Experts of a small language model.
Size: 10 layers, vocabulary 10675.
Below are experts of layer 2 (counted from 0) of a mixture-of-experts language model. Rows are named router (the router's row for the expert), gate (a neuron's input weights, with its number), up (a neuron's input weights, with its number) and show model dimensions 128-255. Each number is 128 + 24 x the weight over its row's rms, rounded and kept within 0 to 255.
After each expert's rows: a language model's description of what the expert responds to. This comes from a sample of Wikipedia text that the model never trained on.

# expert 39
router [123 142  93 106 117 117 109 112  95 156 109 144 143 101 122  81 164 117 158 130 152 156 136 170 133  87 123 135 151 132 120 176 101 119 158 166 123 157 154 128 103 119 123 104 130 136 137 141 124 130 113 135 106 151 116 151  83 110 170 145 140 103 193  90 111 129 137 145  89 135 126 161 131 100 150 109 145 132  84 139 119 127 125 118 166 107 131 139 129 103  81 127 132 148 127 144  89 155 160 152 187 116 151 133 124 116 155 113 148 134 136 147 144 124 118  74  85 150 133 112 142 154  96 138 164 162 129 129]
gate0 [128  94 102 122 119 144 116 185  97 143 138  96 141  90 167 136 131  92 147 121 148 144 172 169 134 113 124 112 141  95  78 161 129  71 124 137  94 125 148  97 117 130 111  94 122 185 145 115 110 129 104 140 122 175 108 150  66 165 173 143 147 145 129 121 128  98 135 144 127 113 119 152 142 127  95 100 118 111 133 113 133 136 159 111 173 126 134  85 125 137 129  84 116 139 151  56 115 139 163 136 169 139 139 102 103 130 119 119  98 107 172 119 124 109 144 114 150  50 134  96 107 158 143 144 154 126 141 169]
up0 [121 176 141 125 162 106 144  89 157  95 127 133 111 160 121 133 117 153 119 107 110 110  46  93 133 129 144 134 134 176 177  98 103 156 109 136 158 139 113 154 140 134 154 152 142  86 122 133 151 112 156 120 112 111 172 116 187  93  67 112 115 101 123 116 132 161 135 112 132 142 121  93 125 154 153 152 156 142 137 121 119 104  89 148  95 142 128 179 144  94 127 159 136 132 107 214 116 109 103 121  95 114 109 156 160 100 127 107 156 160  92 141 123 142 113 138 115 197 147 135 185 112 122 116 117 137 114  93]
Description: Word pieces like ell, el, er, ler and ur inside words and surnames (Dumb-ell, lib-ell-ous, dopp-el-ganger), plus spaces and digits in election tables and infoboxes.

# expert 58
router [ 90 154 142 131 148 117 175 147 109  71 129 103 117 105 167 101 172 135  94 123  98 138 153 141 139 109 126  93 103 113  98 122 145 153 122 134 100 162 161 119 112 127 166 153 152 119 141 101 107  89 120 144 102 165 110 115 128 136 126  78 132 149 125  83 175 150 127 112 169 127 131 174 174 156 109 110 139 114 130 120 157  93 126 138 147 107 112 142 150 128 143 128 135 138 113 148 128 148 154 123 136 120  77 144 130 112 132 110 150 142 109 133 162 133 156 121 172 137 116 102 132 177 166 170 143 146 124 113]
gate0 [ 86 121 146 128 112 167 118 123  71 112 122 114  86  98  84 135 118 120 139  87 130 144 159 112 108 108 147 120 105 126 126 150 167 137 142 139 138 157 177 109 109 121 151 129 103  91 112 116 111  94  96 119 144 146 104 159 108 163 129 138  98 133 135 130  81  96 123  81 153 156 109 161 100 140 135 109 132 113 112 113 113 129 148 138 117  90 167 131 137 101 137 149 140 153 117 150 152 148 120  99  99 133 126 147 172 121 133 124 161 114 104  93 120 101  98 121 147 178 108 152 125 105 150 138 117 120  93 106]
up0 [112 142  73 133 141  90 115 156 147 123 135 118 145 142  70 164 133 130 145 143 144 131 128  87 161 111 113 100 105 130 126  93 137 135 132 143 103 152 143 173 106 111 128 143  91 112 177  95  85 109 155 138 171 157 144  98 112 104 101 124 164 139  96 144 135 100 174 157 152 121 144 122 173 121 117  84 158 167 148  92 125 129 108 108 154 173  94 140 157  97 129 131 154 152 140 143 132 173 129 107 107 132 110 134 136 120 143 115 134  95  89 102 105 132 113 126 115 164 150 154 155 172 111 133 135 128 151 116]
Description: Middle consonant-vowel pieces inside foreign surnames and names, like j in Arinbjorn, ro in Navarro, plus the conjunctions and and or.

# expert 15
router [134 168 190 154 167 134 108 114 139 159 102 123 128 109 127 145 107 144 100  77 138 140 128 151 115 124  87 143  94 155 117 127  95 107 134 166 119 105 122 190 111 120 145 135 161 150 153 145 155 123 119  80 163 116 104 110 100 127 111  97  99 130 149 149 155 124  89 140  85 129 135  74 102 152 124 152 163 109 143 155 130  89  88 102 118 111 131 169  98 103 109 111  91 154 145 162 142  78 116  98 138 116 138 109 130 143 123 177 129 163 100 130 156 150 159 147  97 130 128 140 165 119 117 152 143 113 108 116]
gate0 [144 117 115 100 125 114 125 141 166 139 148 146 166 129 122 145 109 151 126 127 170 133  81 134 123 176 164 115 138 120 113 105 136 131 146 157 136 136 142 163 131 109 103  94 155 154 146 102 180 109 116 126 123 153 134 111 128 104 117  73 135 104 112 100 145 116 104 154 110 198 128 115 122 130 102 138  94 189 125 131 141 123 146 127 173 154 140 132 122 143  72 100 174 139 148 137 106 155 165 121 154 132 157 110 139 136 128 112 106 148 125 121 102 178 154 113 114  93  96 156 129 108 146 121 111 142 145  75]
up0 [181 110 148 126 105 152 114 153 145 140 144 179 115 139 165 149 110 175 102 151 144 121  97 136 100 149 157 122 106 171 117 122 122 154 127  92 131 101 124 144 146 119 110 121 154 109 118  78 114 101 124 181 113 124  96 128 157 124 151 123 136 133  75 131  99 160 129 128 137 161 149 125  88 138 122 144 103 125 122 142 128 126 139 135 181 144 130 133 126 135 164  93 125 106 149 134 125 127 134 144 129 108 117 118 136 114  48 132  88 129 175 120 132 128  76 131 153  76 106 125 113  45 116 172 116 130 159 102]
Description: Periods closing sentences or table-cell statements, including ")." and quote-period forms, plus abbreviation dots like "vs." and numbered-list dots.

# expert 44
router [150 128 147  86  99 112 150 120 180 154 118 145 139 104 129 144 119 170 148 107 152 114 139 112 105 119 121 164 104 148  96 113  95  76 152 118 138 109 151 129  93 138 147 144 146 142 163  72 153 120 114 107 158 123 130  98 120 141 157 105 106 124 128  99 168 141 160 150 123 139 128 106 115 129 158 152 156 108  88 155 162  86 164 104 131 127 120 158 118 156 118 148 152 113 131 155 136 162 146 106 121 126 130 133 159 128 125 100 109 160 127 117 125 152 113 152  97  97 144 134 128 113 114  85 178  75 105  84]
gate0 [137 153 147 125 159 184 146 122 157 152 143 126 117 120 155 119 116  81 103 140  98 158 143 146 128 117  94 149  76 119 104 113 112 116 138  73  96 134 166 145 102 115 146 137 109 126 158 112 140 122 129 127 120 131  91  98 142  99 115 127 121 204 123 166 118 168 138 132 104  72 128 127 105 136  79 109 103 120  97 125 139 125 114 118 177 102 131 159 126 144 148  75 150 135 131 122 117  93 111 128 136 107 103 105 103 139 101 100 152 112 135 118 148 114 127  97 124  65 179 129 125 151 147 123 144 126 145 148]
up0 [145 180 155 181 153 164 152 144 168 134 132 136  77 106 103 123 140  69 107 131 115 128 152 114 119 128  85 172 129 146 137 135 116 115 130  90 139 135 130 171  82 123 124 127  85 152 128  86 142 159 144 108 105 161 134 109 145  78 113 146 141 187 137 158 153 147 149 134  91  81 134 140 120 141  95  98 109 133  42 161 150 148  88 104 142 108 135 103 102 132 150 129 142 143 121 120 110 111 156 110 141 162 129 144 119 127 125 121 145 132  90 137 143 109 115  99 151  90 177 121 129 134 152 135 130 116 100 149]
Description: Periods ending sentences or abbreviations such as vol., No., Bros., plus closing == of headings and some word endings like Polish.

# expert 16
router [155 144 141 141 185 125 146 158 148 151 139 121 117  88  95 173 110 163 118  91 128 109 170 146  90 140 120 132 143 120 155 130 115  79 134 150 139 117 106 151 110 142  85 139 117 138 144  95 114 122 123 142  68  85 129 121 124 123 179 128 111 143 105 132 130 167 137 145 105 150 120  96 137 115 121 141 167 123 129 159 120 132 113 122 142 117 127 158 109 138 101 135 165 127 145 153 138  97 131 143  76 109 157 143  88 132 145 127  84 147 102 134 154 142 160 113 121 112 123 137 143 145 100 135 133 100 142 130]
gate0 [166 121 108 140 147 119  87 113 131  80 128 152 131 141 111 154  95 143 130 159 130 133 111  84 139 150 128 147 140  96 106 111 114 136  65 171 137 108 142 153 123 136 145 147 138  96 154 111 133 145 149 129 122 109  92 115 149 166 121 104 112 130  71  96 140 140 122 108  98  87 177 144 142 131  99 121 152 131 130 155 127 131 150 128 110 138 130  86 145 101 127 136  77 164 134  98 167 138 117 141 132 145 128 153 112 152 118 129 119 115 138  87 144 127  75 153 125 138  88 139 144 153 108 138 138  97 135 134]
up0 [117 131  98 116 152 135 115 131 121 149 146 118 130 122 111 137  55 127 149 141 125 169  95 135 135 145  98 134 151 151 150 146 108 152  83 149 135 125  89 176 125 115 103 105 184 126 147 111 132 127 112 133 136 123  97 107 101 112 129 142 167  86 106 119  94 170 136 129 141 109 109 156 114 127 132 131 157 105 143 123 114 137 108 133  99 141  96  64 153 128 116 129 108 133 136  98 166 103 161 136  63 136 116 127  88 128 117 123 145 121 116  86 152 102 112 149 103 148  96 129 141 176  95 158 150  87 137 136]
Description: Periods, colons, closing quote or bracket punctuation and === heading markers ending sentences, headings or citation parts, before a line break or The/He.

# expert 12
router [ 75 138 105 153 148  88 155 139 146 138  98 145 112 115  93 129 113 178  98 149 145 136 121 104 132  73 107 104 108 154  99 103 146 126  96 155 121 180 121  87 146 123 121 183 100 112 158 108 112 116 102 139 123 155 143 116 132 129 111  82 107 146 159  93 131 155 126 143 117 148 152 173 103 150 107 123 164 184 107  98 100 135 156 129 172 121  97 129 130 135  96 127 186 140 126 134 107 143 142 151  94 103 113 128  99 109 170 139 115 129 103 131 155 105 140 108 141 151 116 138 146 148 108 155 195 138 110 129]
gate0 [ 78 133 130 159 127 134 152  87 121 124  90 174 119 144 109 124 115 111 129 148 154 120 137 123 139 109 156 122 139 143 108  70 129 118 117 166 141 138 104 140 113 157 104 134 123 137 155 113 109 123 135 154 158 160 142 139 159 124 116  97 137 118 172 110 115 145 175 118 117 138 144 152  97 145 122 130 125 166 138  94 115 118 128 130 127 153 137 126 142 112 115  75 169 157 156 117 117  95 134 105 102 124 127 126 146 146 131 166 100 141 158 191 173 129 144 105 147 143 116 141 123 147 163 175 153 139 152 121]
up0 [103 135 111 129 140 148 170  90 137 100  83 151 153 144  92 151 165 168 110 140 150 146 112 130 119 122 135 126 145 148 111 100 104 144 138 152 153 117 115 149 140 157  98 139 129 108 155 134 128 136 169 141 156 157 146 150 150 121 121 113 133  99 147 107 107 119 171 129 101 151 140 129  87 170  94 115  91 155 149  88 111 112 165 115  97 113 162 139 150  97 122 103 141 120 161 103 157 136  67  80  92 116 100 132 162 110 116 141  97  99 181 139 129 151 106 118 133 157 108 143 134 118 132 132 151 101 132 124]
Description: Short letter pieces inside names and foreign words, often surnames or German text, such as Stee-le, Sö-der-ling, stom-ach, Boy-d.

# expert 28
router [127 157 147 135  78 143 110 118 162 163 141 157 155 150 113 163 154 138 121 106 133 135 101 131  78 135 174 153 142 101 106 150 155  95 101 124 110 130  82 107 117 133  85 168 136 124 115 110 114 154 117 128 136 148 157 172 155 126 126 127  93 104 117 120 150 103 105 141 143 164 112 118 115 137 119 101  85 149 123 115  99 142 114 133 104 147 117 129 124 146 133 114 134 104  75 140 148 120 124 175 121 163 151 111 132 113  93 159  95 120 105 108  96 112 124 158 137  68 139  94 129 136 142 149  91 153 106 143]
gate0 [185 149  99  77 119  98 117 114 150  97 107 104 137 121 102 172 113 163 123 125 139 125 121 127 178 143 112 144 140 134 115 170 147 115 110 110 130  98  95 161 122 167 123 138 133 111 117 103 118 122 129 122 127  79 169 156 118 130 110 143 119 178 151 161  95 103 149 119 127 158 188 139 116 100 143 126 119 118 136  92 131 201 111 102 129 135 109 120 125 123 109 153 109 131 146 135 112 132 110 139 198  99 114 149 119 131 115 129  95 116 151 136 114 171  66 170 118 204 140 105 132 117  87 107 114 146  88 135]
up0 [102 110 151 138 170 124 110 154 104 169 107 189 107 131 150 118 150 140 140 141 104  91 105 153 106 139 161 140 113 134 134 117 100 168 112 127 122 139 143  96 145  95 127 106 179  89 157 131  75 121 110 142 123 117 101 105 138 129 173 105 172 116  98 128 110 137  84 142 141 144  78 133 149 130 111 128 149  75 119 114 151  72 181 169 112 112 147 120 125 146 141 144 154 162  93 140 128 134 131 154 144 126 102 126 107 138  88 131 170 137 123 131 141 126 130 137 152 111 125 129 147 166 124 152 121  99 149  95]
Description: The article the/The before noun phrases, and premodifiers like newly, recently, former, late, Royal, New after prepositions.

# expert 11
router [ 76 144 103 115 141 185 136 143 125 142 157 129 125 130 166 100 122 135 125 100 170 148 102 111 107 121 130 105 116 174 127 128  94  99 124 178 128 148 182  97 123 153 121 116 167 148 146 127 139 107 104 148 111 139 166 184 161 100 119 120 128 111 156 104 121 119 111 121 135 140 154 134  97 126 153 168 144 112 126 111 128 114 158 110 120 137 127 142 116 112  94 144 140 141  98 104 103  92 161 132  84 140  95 131 173  85  91 116 146 101 141 120 167 145  96 107 115  85 148 132 124 139 142 146 154 131 121 111]
gate0 [106 142 116  93 149 152 141 100 128 142 132 128 103 152 117 125 121 146 136 107 150 149  97  95 136 112 114 115 141 107 115 134 158 149 132 153 120  88 166 133 139 101 157 149 102 121 157  95 109 121 121 139 126 155 150 153 144 125 112  97 169 111 190 129 110 152 138 135 117  93 154 151 130 112 151 113 100 148 122 161 137 129 126 121  98 103  99 146 139 127 121 157 133 131  91 133 136 130  97  82 133  97  91  96 118  98 130 112 162 131 144 106  86 211 155 123 132 139 107 140  98 157  88 147 193 126 134 157]
up0 [166 134 116 126  99  97 122 157 145 132 115 131 124  94 140 141 161  87 129 123  92 106 137 174 135 189 145 168 139 118 146  96 116  78 112 114 152 189  88 128 113 182 143 103 111 133  75 144 123 119 127 116 125  79  91 119 155 123 143 164 117 138  72 129 130 151 133  80 101 148 133 109  97 157  82 152 151 107 101 133 125 113 108 138 145 131 115  77 143 126 135 121 144 152 156 163 140 123 112 152 132 154 165 168 139 160 133 170 100 113 137 154 143  86 111 111 125 126 163 129 142  95 183 117  76 104 111 110]
Description: Short pieces inside words and names, especially after Ag as in Agreement and Agol, also Milošević, philanthropic and applicable.